config = dict(
    n_experts=96,
    d_expert=160,
    norm='layernorm',
    norm_eps=1e-06,
    beta1=0.9,
)
Below are experts of layer 3 (counted from 0) of a mixture-of-experts language model. Rows are named router (the router's row for the expert), up (a neuron's input weights, with its number), down (a neuron's output weights, with its number) and show model dimensions 0-55. Each number is 128 + 32 x the weight over its row's rms, rounded and kept within 0 to 255. Numbers have three digits each.
After each expert's rows: "raises" lists some tokens whose logits its average output raises strongly, later layers aside; "mostly gets" lists some tokens that are sent to it at least half of the time. This comes from a sample of Wikipedia text that the model never trained on.

# expert 22
router:130143196140133217152199122125092066120129201147126118115077092147166094155127153145095138157164196166163132089127190123149083149107139115093161147142128128122099117050
up8:153055136203122131198143053121162098162151139134140160130125126112151139145064130163078112186162125088104134148128103146118158144124157120159210077139093107148132130128
down8:163143121202144152167096104156158150102092161144149093170098105124083152108107164101113129118110121165126045088113183166110180159153123162144150144136144132138137103137
up9:114162129140141158152159116122127100123150071115148084150154157130055128175211155133192146158095134163157170061116156128122128127097127166092127163173243088105100093116
down9:119153113113170126144135184154143154173112137104123123128123153151128121179109181149142112142103119128075168212151124133157126124090201127106160143145119041107142127102
up10:162160133188114116163147101123075101124108163108151152115146127113106133188173139137111153155155131134096174100101170146081059147069136204117200146152132110085110074126
down10:148207160180101113160082092154111155182089125079140120144119152110135143112179088099112115098099140109118156134125141137142111102117074130173113146102132083116133147078
up11:135141148157148151118082171121086180130112020160143044080161125181099112183112122086142130167126144191151161153121078126134094138099117182090111109135176163092110075187
down11:135146132130129143143176136177118180094106176092134146151112140098203098152170101147120073113180160201115101085165122134125097102116096113133099114137100082135131089120
up12:120126127123118156103121119128128101080089105136147115130116134149113160235105177107122188125180125138138147151207103086164090125166120135099158096151127162090092100099
down12:097158102136144104124189069108134161111065136125124173178144118131154138118165070128162127117080158166152081148154104073096116077084111148169133153138106122106138131043
up13:154144074120163104118100149167135129095139116126131140157123170146117139114190112139125181154040096100087166140129130127160083085116114133134168122103164149188089147107
down13:175176111166112121137086092123099165135175114095124129145092176144124114136104105082122172159150143107167176159093030134098102151110150159158171108145149082082095117052
raises: ",", ".", " ("
mostly gets: " University", "ournal", "inson", "board", " Times", "iv"

# expert 74
router:123138173144070142160158134181082092138174116193117124124101156128121075184167145160119144148150169141177105102147168113151062140095196150102114144160160140117073088074
up0:139135105141061124105147140151148118167155118128021089110112125119122074154100139144119119161107121137153155163149115112168139207072145126147132200158164151119157075150
down0:089140123147122112143145155139074155151052136149176177134095105144126196158173130149123111157151086090071120172131093181099119135117131093117113066183153143117151099136
up1:145118157109079148120198111082125067134119140144153155084136116147105123103142196125116116140150101119148064143068159114141148147151127121149141107160126105199109126124
down1:179143137077148101083128093112186104138162090164134162110101175110124147181109144144151153119148121057105178171157153146141160125098147058091097180112132136069184135097
up2:133124057111091135104202191112127118115162149138108105133141133123145153199177128186099158150132091117136114169208151129105091116137112158094117129121184109117141056064
down2:091116123117134130116177173107129181074141145114104081112142128131089119192139208103109153127158121130115150162137144152171147061083133097089123116165192114115149169156
up3:134116164126123133144150147138109115114109187155164126116126123108119069116115116132131097131087157111103057117182165111146110142137113177123121087102150144098160083128
down3:146179078155178169126107143141147123129110124109074158168104163133091182075089127134090139138120115086135112103143116137136166100115067120102099119107064143111140099152
up4:131149197175138193157118114138105115156088138118120106106081159185148131160152112101136190166129158140159097128095155089173081139097165135107148116172218147147157076105
down4:093064193172157123110137136115135128192140134176131048087109128144108099140106194123131103137115159048118126109139164168118076149172126079119199093136139122119120117151
up5:146150111123079137175102149240145118160131160113070142138099171105115098120082122151095112126154143117124147123145081107145163127155110185216156064145084124165160124125
down5:136135125136123099065098161101078116107157098146134185119151116179135147128060175140146130138162125150147132175075137073150150122129096126152148133171090112157146113117
raises: "1", "2", "4"
mostly gets: " (", " (\"", "ง", " [", " "

# expert 51
router:138133141167124187190201097168099116114153108184117097111100108156176120184137131151065109132124139152227124098148153129133093123038128141137180097113154136157082103125
up0:111090126101151141114144136139127142121144093122144098155119075168088125123202142114180136127138138118139132075134127033176122146144124109153135137050188122127153142170
down0:104140097092139155115143152146070136110125171099125096080152095152135132148118117070154170158135143108144126154132176074175111101140138170162100104090140074110131221129
up1:172111107164130157119126172126111120187189132163099112122121133145103114130077138150153090193140150092094083090127114169163114143073181192146124120109132108134167101126
down1:104103129125091133149118119099077102154092071146164106138136140161126133111127090132096153120040046048124157169154081096086099128146142153131148190161097157128133110137
up2:109146192163104102123109117153135170136144066090091163149123118100109139106158142141095121201104114153134141061129124100121169181141195161143126113130155140145111152117
down2:095122096109176101156120180158163158102128141146092125113112125137103030119084149086129048129137095137137128078178160141164146135087174123131195118111112158132105136125
up3:138152175128107161178125157131161040145096141158170111132101145146094129115098133131054127163131087132124110100135170103152077100144163106124145125149101120098139126167
down3:124146171095143089132132089167100101146140188129140126136098150190142127186082118089129133176079163125134128109097165122194044119109147138134131126138101076144197094141
up4:146116132129102107061119100091119117122103072138142073178115100207144138104126105116130153142131160119082078141134104155123129199085095121181145154130095173114117131153
down4:097107135100109173133108063127076154068074120157147141136151135207148087088158179089174115090098097100126146155149139170103133133111064089125047095093094145094181187142
up5:188112143148102110036143121139093108080116120161122143064109151146180130128133196141117106093145154116085114146083081174165121130102162135123125104077150143113153128133
down5:101118177098131115148117108167154132137136172083105152205105192138147096174099161131140131120183070097094098071112202153151137151124123156115140128148118102116129142072
raises: "-", ".", ","
mostly gets: " ant", " cal", " pi", " bi", "sych", "change"

# expert 4
router:127125145155097155159151142155156109138163127154132108102098096156126075183166190144087183129095178176175069094171180082160089141115158126120156137134179141101081089104
up0:115162104117077159166118065132140051142148130098107066104068104121172120124142088121080184124122133093171048108147125096121125114131168168112125152080141190130136158105
down0:079064143116140147117100127096127145151160129107127162175070121096127155098131143160100154110135149060122098146137099143109052157088170155190167144155129199126137130141
up1:064127095137159116169140093139150127152112148146057126159152116114202164170134103173168199112101143100140159071128145178105136103121072106071145147107128122152089080172
down1:181114112159133166109143136181132161109164090121147116094123162107155140102132150131149136083120143188144151139123118118122140133120137146108145105090089128116141160164
up2:123161186125165129112122087148135151080141086150145096083151163185103089145177169184071125241111123096117107112076142086073103119102133195112133162163134135197120135145
down2:138110074137179176087128069097129141081159163209085125155179140060141099165159162194107128126121153022170149100106156169129120108118174117122102157165150192107161099120
up3:162096109134109148126109119132096116082072112184148135105053136071152022193116135097131180175147126203153116150127130099157117116131141100104189095134068105126057149182
down3:094043097199117143121136134091142089124103144111133132084079136067114100143097106153129159183099089098107149208122120116144069129169106150129128112136090097147171116137
up4:116099173167107178174148118133122118120200127139000166082063116138120111128150155168075127109111168130144099120127175095164125128119085114138108120109094156168106128134
down4:166102131123165082188118084126099058138116170153170181140142118117164155116101085120085145167069137093111098144136139092138104143153137105040133133108104168159101079157
up5:168082106155177115135131141115142087106125158099153137089125147094168114115140086110099162109201126140136192128162141124159136118138081161167113082118180105188073150145
down5:114152127092080117111220100114190114172181090125146133105089102110111097148103147082078166175135127088117125114159155133096085157115170060140165141146097103093087148142
raises: ".", "ul", ";"
mostly gets: " Japan", " Spain", " U", " Ireland", " Australia", " Argent"

# expert 16
router:172121141133128157174167103114130102169185154135116117119065109156122103181152125160084182147135145166166142098141181151153085137098143151126146113145165122123076110082
up0:141115075115135134177167112125176128131136118116128109151122107125112154122166137156131132129157160085157097176055198129087101120090111092086145172124128157119146120163
down0:109128128109135153081107130122147158079155125133168132108106135161111158151090134100154113164142185168156176101125124095148128117149136139147084118105143092128067088085
up1:196156108135096116132145193134104117170164151110093071141078067094135118204110106163090130089158128163114113141132133140128064159151169179153145121186094171180153054079
down1:168127133132082052126128181132157193103155119073126102124103148146124124160113139159152124142113063156121167119107079205072132162141129101164139096133139148064150166099
up2:067116158153135164096156098134169151132117085096111159107091145125127130210074153140094187090117200084166119150107145145134130118138149094101115174102164180120136116104
down2:146065162114149168130086070124161102167142172159107090092077173082102152161103112109122176089129133084108152085153153153145160130168131133076154133127100144152115123060
up3:100145170117147198145103143097047173082130102161142072096087109146107104163074123090153114163147144170118181100142142129140148081117088139054126105101129138136106087153
down3:070166114125112145133068093171092161103131098160132135080149149135113104127085139051103152120085176196130108168166193111192126139111123090090177150130149133139141160150
up4:180048105158164121191155139167169131140165116126151128108077164131060127177139152182143123156208108102125145126121171114130101138112167098076167095120075109116094120194
down4:105170120145158088137070133113127133150177132104095095115123139106101101170141100121175120179074164113116129139104125178201159146151173158115131123107105208147104150121
up5:110120122149076156156093116142105102162138105139124015125112121151112124162163182156144121164124119180117080138104148145119084148089133148129126132118157078103090142080
down5:111149139079113142148150116168147089167113169155146106148095110142096153124114114068181113135136139110118136129163143100092151111106110087151155132109126125097105066124
raises: ",", " |", "m", "i", ".", " and"
mostly gets: "x", "ux", " Ox", " Ann", " Ros", " Los"

# expert 46
router:113121164192104184164145114168110106172134122149074154119097128146150113157116124120103156182081177157147084103146129139156101175078119160151139138168180138107084090128
up8:103098164117137092119144094095168102092107089092114139125130148100116094185131117115103146192140127121107137129156089151109121144089119132149150137143106169212143099085
down8:061130174101162149121166105186083153106105152119127073126143215138122106116093154157138100142127117059086207091122088138113116152114116148155146119085068096155159142109
up9:089149153125130114111138153104099099131100130140128162056108155143042088131185174110128151167107122158128100144101170120112138090163123057110140115113097099163134126112
down9:119120163099153096143125134139119114155174143152168131115085125107144036131143116105164058142158123083074191141136191152133152155151043142123145102130099121126142109129
up10:156143139119166114146158199154137109125123188090105122141132119125162118119115141126099136103103123129136137067081134166163096074170144121116149070138160146110157062077
down10:186084116101076129084141136171101130130049109105157129131124133163185174162126113081192146145106126100079175144150109096101145095152162144158163155130136154099142124108
up11:146105082110127160170136103200037193142135168162100167155117135151092117116110207145137150113093149126144115124127136132124147055134138155077064139141145144170153118135
down11:146131121141165162153144112155117114109108152124161195106171126071133115107138084153110094146069181182117033138131125093160089108137142204176155141121069116168145131147
up12:101140168137108135126110137108175128156139174102109055094127124128099169117162113122124147067163106167103160066133151092144170158151146085144150111148128119124103080131
down12:129054180081111083101101150133145158204055140085176095119072154088107149111081074105139148144053139133175106116080137161137138126113121060147078101168146154196115158177
up13:132108157130140079182143120110145136142139126097157092154120145118113130133093144129066134107141163152115155137191107105137122161054114150138124143134088141167139126131
down13:156165138076138142201087115134149157169129095181142133197178171177111146160159129149144120186090129130105153135103132140155128160096056088121150146143119122167142152159
raises: " in", " by", " to", " as", " with", " on"
mostly gets: " used", " built", " became", " made", " received", " began"

# expert 64
router:124126172190091153167172138172114097156175110184105137117076107130165081174118177170122151139113149195183114081121167134128108147113142152133170120107157140105098072119
up0:109111117138163162110174177107118116103100110151123074109132057144135089146194167197079113116124114114120156167152132117174155139066160077100135136184126152167103074095
down0:147195081120139127099112109117115154097146134113134125154166108140105125164148120054151145151132134087089111154154185135113114125152020108126157147132151105154112114133
up1:154133147192129100233103064120067147110201122099115090168093150083119150162080150159157189173104120156148179105158138153107119142138126198110127106110163106106108105103
down1:094123124117168140159076136179139084149127136154149072111099128171130121157122105087152139137121107186137070100147160169100112133069146137102093174081144122187127106094
up2:143101147093110116136174144125167072178083129137141085168175113145115085131133169181126142122132088136119149125209132140119115176097127100132160131133180126136045096074
down2:185137163159081128108104149095117139140166146138162081095106135211113140089146171100049116178067130045120130134116214113083143177162069093134188127139121154058145139101
up3:078099144111083174138116091127141122185143131129142063144101136105086123149169047121150165119146127128093078115112117122131178091107100167138104181096155100130154124180
down3:104100075158091102144161096074149165094130172119117189159104176126166123110075146173052081081116147147080100125131073105110179125086157124110179171105112105099166127142
up4:110107162147147143149156093111072141132130138101116084120076112129145121165111125186131117174142126178089147169101085121126117152073102160159099201091135113111120087116
down4:142134168131164158181139051107090107106108123105113123139099133095170129191129177094092122091080135137106115133104113131106131179098123090073167135108068138126128082165
up5:113117155147076124120168188128087058104186187152108087135066063185108146064072203153187151105175126076162123112102149084135121144140111097102167163139103141127174146135
down5:115109108118114125150097158112171033085075145144165170133138086189086112095102154093193094146128168129076156144145161129125146122120075148129148112155100094180160092109
raises: "i", ",", ".", "d"
mostly gets: "ew", "raw", "unk", "rown", " Wind", "oll"

# expert 19
router:131155130113123195159152134148073096114139141176096086088077106141122137232156140159106133148112153136153074132168189083174101136113133125094151096112143137129099080096
up0:179143183107141149163166123112136130111084134049184139076121204122101107108147188164072110181137107101145141098152190108119075033160120137113118098080134108153075115125
down0:125120162113160130116159157114095126102096187166127150156163093177141104121112109143132137098169145162152057146113162132137211157115115148080054103105104157123086088102
up1:126127151109125105135144144116130106181137091136147087143134104092099094135187110148132097150110153127152093131120107074131075152113129136126121099057140069160111126141
down1:139192182186074141147134141070114108143098129192131141141142089149168080149122093098140128109114163166063091089140162144099166085131163095101133102150039161055140147142
up2:128158106120128122180162086124090125084046195151119164149083157160111121132188121131130119151128162180149099182106109081187156119128089159170115143131138142119145158149
down2:105168128138095144121093096133170171162149118084084097183152102083077075080150105174122140134064185133154157119137167112146129119133138056138113087095145123200155129138
up3:166197139204114141176126153165115101146179152129087138103094080140179038167189147144151162179117140161131122099113180118122077161078129170138142150187134129138131117133
down3:151076118119109140076110128072126163060119134117174146179083126110121097103154136110172130109154138106133127100158213132089137127134105154111114089133158095125121142157
up4:137102153127012151116187143155131130107107179129130150117148167088160143111122096117141122180078166176166082155164137075157144138118119106134106122095125107120118158137
down4:095178110168070133167132129150127129144121074131162119097168118116191057120139148105151097101146171129098168115179106127088153118117167149128140155115121156108160162154
up5:067071117143132154098122094160131128126162108130094123184137146115111138120132123120163149120053153098102075114092140136129133133125125143127161139190176118127144124192
down5:121105147123088137119124184104118122156146120060177153141194095116133109135142131129120111167168117151127134190125172179164121110139090063146190151128122100141167175139
raises: ",", ".", " and"
mostly gets: " p", " P", "ty", "y", "ny", "ky"

# expert 52
router:127129180160120160161176124163083111146118099148103120096069128154131059179149199160092152146091173162152110128137208115104074173079099149112120176100174145128075122077
up0:175099196129125134188160114089087114128107127192154180049067171094115129117143176107095130141171098113155170134145148135122080115120099103110146173080123108199106116120
down0:101027101151110122127166146126121098137060151111126098072157119110128134140087111118129163174119156111117140152234157091127151125057075094119170182150091092135083174128
up1:128113142159162154111109090106097123104122148133180080162124128144146120166123121111099073108173081115139141135108167135159105167079122182091113188197108142138083122115
down1:140155102096184077134120122151099123147109134108154114181153123185112131150117148131130120128120098133126150112141160190070171159179106092150075137114182125098090128166
up2:112155117131079141177127119137138090068090147108153145120053126082068113167058158108142090167108139082125109130106160076106121148083160138116185133118126137081131165087
down2:143108117117140111154117150156155076101118222099194177110088141100194081127076116155114115120122136071041183119108144122109098132109096075133162092081106132088127151163
up3:145120081143149088122112201129118119177162153135187121125084167129106132119130131091118163198146112167175091136113134056132128105141124116117185080191123114149160127078
down3:120128103203158157131083152217133084089135135089103076123179174128121154156106122087086081153146122146150099154131118187151182061120138170126117115169093134146134128167
up4:103157092139154134119110104102167125081149097126128102123159107109078176140186138114086170179122132154137202083135122118194095159078103125105069148081186149157112098199
down4:154081071099156107150092104085128135075170131162096105108123096100125149120092127130148117100084081128070104091160150187156162137132151108106137070108135115101132104123
up5:148168153143112125093121047124113096061122120097168160126085162129061137163153139153058232128111119152138152145109175107127023139094101121157191102169128136113150174110
down5:113111128135190145181137174145114073025154157137097131085074122139114124132072159139112113121110168090136146112196074091096102133102111070116137086056106159162151106063
raises: " the", ",", " a", ")"
mostly gets: " National", " International", " Labor", " Independent", " Labour", " Senate"

# expert 95
router:143112169163109204174183138190109093133144167174084108109117094141152090145145181161047145187070171155169119133134167114146082142104176138094147134157154144125108100062
up8:088111190115139142130070093126129123141147182176148078164168178131154124112089157132121159174092115141143079142158108064152122080104135129086057098077143122124139150093
down8:176125097092145148111112129132105116151058157176064136101089174108083156139136142127115132065094075117096134107107191108161166110148108116074134130123162136105211094124
up9:128102088118148124123086146149127097165115112137155108096095150142169145213078204122111133121145188118090154149077076107119164151113103147153134151134113113089099140075
down9:166127123136163086194115170146137161056142167102125177214118107152069157169117128116144138114088090143160149154112121159183108102118075068134130146099088105149113108094
up10:086114106142140121120106122141158057133109134090109097092157117129153115111147078109123115129115145159148147164088200156174121112114137180129111135130209122128152130152
down10:112115159152124142108111118166091123118075154134117121144181110177131106108147115063123098107035106153111155081189144138133128114116143168088089180153089158085171081110
up11:162129082131127185135123095119111126142152200117094113073107117151129149204148106156152147106124129106127140079111128097160082113095087144156170139112130028166123089135
down11:159120159188092142109140084158152117104068110119142141100161132160134155121069107122093132105159181115107085162143103131071139156092113066151135140168144130123120134119
up12:123130100181159185138187098126108118231128098083107123130111040147168127152110126123104158172132138118148072113105139071208130116143139184133134104132119146156134093094
down12:116106182140111126068174134116133149153089119128133153145149141163149089173164133156138155145102136110086164144085130132143145135128117094080136127170174130110141109146
up13:103164134137086233121109147135096076108126145137123135146053110090119169141073110158130146137125136152117191125126106131158112116102132123117098149070198194085106090131
down13:114111165135140102152132103169161064119136146103178135137101186138102163137132118125138150155089105154073149133096155091149154160154100180141121136128119151157107163123
raises: "-", "\n", " |", "1", " "
mostly gets: " Un", " equ", " self", " led", " un", "ecess"

# expert 20
router:142155131159114208181168094180122105144164105139060154123102083141179063133093126162091123152121181162158086054142172116162106163104136155151117158119138112139131112087
up8:094145106127132153139100142097106144117139132109159128120077106116110083149070135122123177142122118090121088105137242119164145100166174118085142202149128110087141098103
down8:132104151126077183165094037105115134167128131162130105111138151127127107141108104131133111152161125148053125196143206123093146149081143082134142073146117057100158161112
up9:126142132135110141177211126155122060117147163090188122163093153167127131127078102173095113088104120144114146083095185162029106129102126092148109185172115141159185153075
down9:151036110103130092114149104152106159151063160077152138103157188044141124136092139141114151190121074162064170112107155090149176087169072100140147155111087081084146075115
up10:116132127101128131143178115150125114072104115171165136079143140133157056122132172131149160140145127155129064068222083109130103134103184123094116146138173128178185118132
down10:127110095140106100129141097112068126186202174125106133179125130110092082161084144119201157090104086111172127134108164129135090058176133119119135099096113140157087140105
up11:127100170142101163155178078133122096146162128161056147106112151118127100123170133152109157106146168164153134126137133092100073126127126116130159111104151158150106059097
down11:100107174158175103131114079123102109127060122128110147122149095160132163188095136206126161091138055152107111153212168117082092165148129135193105113181152161128173142197
up12:088093123162086151088138084198149178105204100125098125106120095141165159117118100148110129124102143193147092068122114120162131154099120155049103117122184119139111116159
down12:133110157108032133178113072152151134166148093136155135107117147141124142100107136140094146174112134072099207082144124090119167166161104093162096100099089149120161084161
up13:118158133153125077098138057167105118114140191153138145141138120154171169131109159154065111152097166105133109110135192155162046128131175135136141139092113140103146124061
down13:112113171176127115105065134144108107128147145185184101091126096174099143150099159097107148158111054146133122178157137115167175114146124073180138125172085079109134126105
raises: " in", "'", " "
mostly gets: " left", " known", "heast", " Sab", " Pr", " southern"

# expert 61
router:151142157183092167177177152166087101144181144172118117127095130122101123184130172133103158149128146173219075156166140087135099133115167140144138129139172121083083105098
up0:173115124126084092166149143104043152110074132134151098087158161105093128152141107124093165114170143122147078132173111077146157113131123103162092097164119119170148141145
down0:099144085121103173144119143120112082138068090098137112158152105158178127071160142124080177110139174120127156149142140118125146146146141114144111140143124143084144127099
up1:117151114116170196127116108160111098126136112177111171159139166168183120120103139153142132151167137180185107163119136142125150162087088066108105149059131052149093108136
down1:167059155103118154129100125134146099067151071112166126157216078105126170101107102085125070128146148125082132123093143153187093097125133119140090119101106074140120132138
up2:202127111120126163140143114102123148135169091127114118140062178179114101145115121153104112139147141172073147098114125083112089149161148149094112138059150128108116138108
down2:128069155156172062129134174119115098121133111151108113128138162125098098198148140095098083154102157162181124126185128149192155115089137119141172165120117137139185077171
up3:156140199104101140067131160089044162112109102146138179126146115174144130122115115132094161110179134130114097068107122068088078166124153123139102147075100137205115084105
down3:109143125125147133093032147131200166177156095081099128177154174096089095147192130123112133169089199127121111120089115166143087119129125139134141144069123150139146142183
up4:088109102128184160127187124147120128065070177121131153116143140105066112150135133124158186114110177132118098116068171147089077143173071167150116160180134103123169100150
down4:079127136118120167144146143109164103130164179154091147116117160198170132210132120141143095108172172141119161109117095162145133149124074130087080091155188067098115151111
up5:086118184195143130093113087147090090106148124130066080131090177135096103129183126160156152120104136146147143150139144098147092143120179163150096129158157177138062143164
down5:093103093118066184103133095114140130139132142150077086157116140148171089127106137200148102128116103050098101174107101127159085113121150134098109122102102182195135107128
raises: "ul", "2", "0", "5", "ut", "3"
mostly gets: "sequ", "epend", "Acc", "hib", " esc", "Rec"

# expert 78
router:170119128219123135193175099203128128143151112196100136120102115134165085180131140140067121123131168163167091107142161096125063161129182176134163132156182126122085132124
up0:133116107163145125209138168149121107169138088103116153114122125123131100066153197179110104102116182130157150075128104099081142113114095132144181089122105123134114181071
down0:170147112043113136126147119130169061109093120140156137141077174085144138069074178067146164133111175109131147141157116137131123148088115110161149125130118131099189119085
up1:092120153136138123135153149097125142096104145150121075147104119146146132083155151159116135128122121149140142092102134116104188163114163083197129181156095142135075151134
down1:115226134183131150120096130130167165093098132108105139122083115077119178127135156127130177078163089170075101153063043083121106131071107132149170124129088113088094129171
up2:123119122142143200139158135138123132141203148159147118139133116108154098122178124168123118183127157164156155130132197117167140129119085090126104119131143074127109028147
down2:121092146138124160130148120133131176132136156134180118079059105150165073053145121116116126119132127084110135095105119083158158105111068105056136186158084107166152116113
up3:175124138158015176078099191126121092165129164159091143108122116118041136128168111165058099202155126191126122091151119093161112173116136141152146065120086096124102135099
down3:139127123175081146126188128123117135138108104111124101098107132101087072062159181076108153122151069093111087131075165109117169145160116086166145083113159145096133133151
up4:141129112120095182166093102112064142146135126138134124066099122150107093113135121125059117141138115145172126074133139174113090087115125185160117122133184155158153138147
down4:197121227153118111140125059105136181139137162114130121141214163159118108151114129117143109186079138119119157167182097100116101123090159116095162141125129135114092130197
up5:116133112106121127167178125142133057138131099090161127138134107111107140145115099129110172152125116108144118172151158134178101131099132104096123100155183130206097132123
down5:115113100087086132161169123124135103159092182134085171143082136154099122152104176077116173184159143118135176126137156087180135099123108093125183168165121088070104143163
raises: "4", "1", "2", "6", "3", "7"
mostly gets: "×", "Jo", " Genus", " Mike", "uty", " wide"

# expert 17
router:141149138122123153173166146189116090138140169155106161115099104125186074190123184184101105174090199151183123083155195127131079156092157138100133146112136140121122097050
up0:125086158130029124155158082131139140154109123146068132120133141134157054133121096148145132106193144155148142131121133134163148098120184139140088160139064128150112078114
down0:153097060090179130187114117126097081122124146125133106117147138122085175113114064151106182157175120104111138108113070085080097099126113136152100150098112117110093184108
up1:113108162137085095119179112155133080136143173151103154121117193097199083124151144144152145103171173191155134108151141168131084121129179083078138134166067133122119090075
down1:127121089098197105197130144101081126134064116144142118150110122096089163115146102154124148084153078137087179123099134167088105082150158095124120132075113131112135120077
up2:172191145116145095143131101157104099087142130159127111135127129095138142114132150100103137204118147175142131144150147083110076199119127097113153073138120132093129138109
down2:156087151125127130131185101090130185080104115145166136140138188107181127163139085081172139160089088142124143112139124103059151119159062125184108172185091119155127065064
up3:128089107114128107145228132095092094125187156099123129084144152155104104108106136103130111196093095113094156171166102145128157124092136138163090146155158152136140091108
down3:099104137130163110123095106083183155086143139063074089101093127125149133090105128102062147114135084120135145111143150115147083130099071114131172107114119145123174130072
up4:142121140189131186141128179140089121141160176202102109122114145135097109182136131159106173126117141200137103047161154093183108114092169114136170123188190107153069086123
down4:122132097101109109143157114101097092150164068121166090083101119106131147116114136136124064076174167108128154107099063083158098151135103122160164131118159104086067100112
up5:093060179143121152106110202089138081149101191098086161129166204096133148105161100083143084184113173124153122096110089171153138133127111127101117139129115122105066129105
down5:094150163165114180147111140139192191097153110049182127174155112065099074113124109167111114119061164086168092134096102161115157146116149118121118161110175075110071172102
raises: "-", "\n", " and", "/", "O", "S"
mostly gets: "II", " GA", " V", " A", " III", "ID"

# expert 35
router:155112137204091158196161146188103130157174131153090132106106135157145111161136155181108118153114161172170153103174122127136091147087175156154152180096161137109119086085
up0:124123131151163167113148081127145096115176084152147138128138112163178133152067142081113157117121099102102147093169140154103140136171157162138092113083127141159138123090
down0:148140107108151110145133105110157092134120115158121179187117099090104170130097108144086128132125187110146066148160158078096126123129135068132079142089067105073192123088
up1:072095199131166147129222086115155100131132117109149100125129152166131131119131164095121119131192123128174080066145200109131145099092074161164158149156198135159105113216
down1:190112073170158112161145070155108151099099152075142135129089115148124107164112140111155107103126131126091129148139185103115194162092091159099123128067132126148135140111
up2:103160134188147111156142115149091123143148164130082153112127206183122126183128083102129152119120205142163165141112154150164113144064162136053129132173136137187094114108
down2:113121094098167090138080129133123157130081194101154103131134085125195147125106155138101175160103201100109129140135124191108165125114172075081093146133068150122169131144
up3:162129081131161119107098119157119124111197120176096112161121030106110125116099154173136102115110118138154166127174115153176144091079175156094175140153086103130124133144
down3:123145110077114119065060094128119088161098133114088160103172100151193139133165129150084131147084101101135195157158107124141067083096148154149165139186143132174084193095
up4:117098134064118135160073134138086122105180135163071143148098121146116100108135108138153178128136123199205162114123125135132104115119110087149126128172076134154128133123
down4:095079147145096133094129143167122122137124128151087092104121165054118151116133162115164124133150128131125133157127130142178166102138090136101143115208196016123108158169
up5:090125122184131123032181138172124147168156158174128074148102093116110123141150087110132124137116110163145113146202136150131115145090172135139100112157174120196128160124
down5:129096145156123092134143130192101116155169147077123086150128132178134195119130139139133177108168080078084117135132099113164153110081110202103142118163076091213139089126
raises: "i", "-", "o", "a", ".", "er"
mostly gets: "|---|---|---|---", " Yes", " Fred", "echan", "Š", "Gen"

# expert 49
router:129126178137116186154150159184139080135121126130130126112084132144153035174158170163115164137122168154172155106168155096119107150156162117153139134084159168096135108082
up0:119108146138129133081088117114173125152160141081142091107117185117100101179086137168118158225145163155148128111152171170141113142145118113132141180145086148143134092118
down0:162088215110148119098152128104082156151183106202137154107136142110111154115072146044159114129150132206147191146147160134091109104173139146116157121085102157115097147103
up1:113126191115138124131075137135138119100110180143102118155116117036143111118155076097143112158127128092088119184157147131144056129157149123096226095117139077122151089108
down1:126159129176054142057158142115099158129169128113088112128115107156129115133092047108122149145099183087079076101083174130185110190121094073130091128135114132177140095177
up2:172135176139153116134093116130141068078130100120131150098162176159216114203127176135121096161107142139144168146077178147091130172117145098101165129158133132086108118155
down2:156143159095193085120138083134137131138135145135143072162122152120130089157082197151143057129086114165132150102143162181126105083179144129109131146104095175048151159056
up3:139127172130108122173141193128081106127157174110095082157117188100093116155198042104136157180172181118178129126137115104142136093130106147134142122072121151143140122075
down3:156064106195134120171093128153112151043134125066097167057106152151118118163149091084117139128134129074104129144158172111127109141115151145105117164086089128117135142105
up4:120171127145110151119245124134092117116154088122056123159147111157069131173065112130122095085069085108181177109092140157157155191117158090121124130082126126175132087109
down4:117107141134103152180162104162165067129130161114135144175182114141092060157147103074109105151068163160172104152099102106133174146146107151114140125098151169154142141066
up5:118142122172080168156156143153153160174088123172102105111152176115131116113153114118110088121133139195108181152101144129134132111091112144165136143074180136183150132155
down5:171101147107139120141112109103137114120175175140106146180136129156088135113139081106143113129163039101132150115166083135163181183128103159076153122135167101150201162105
raises: "s", " |", ",", "o", "r"
mostly gets: " town", " Open", " road", " FC", " Road", " bank"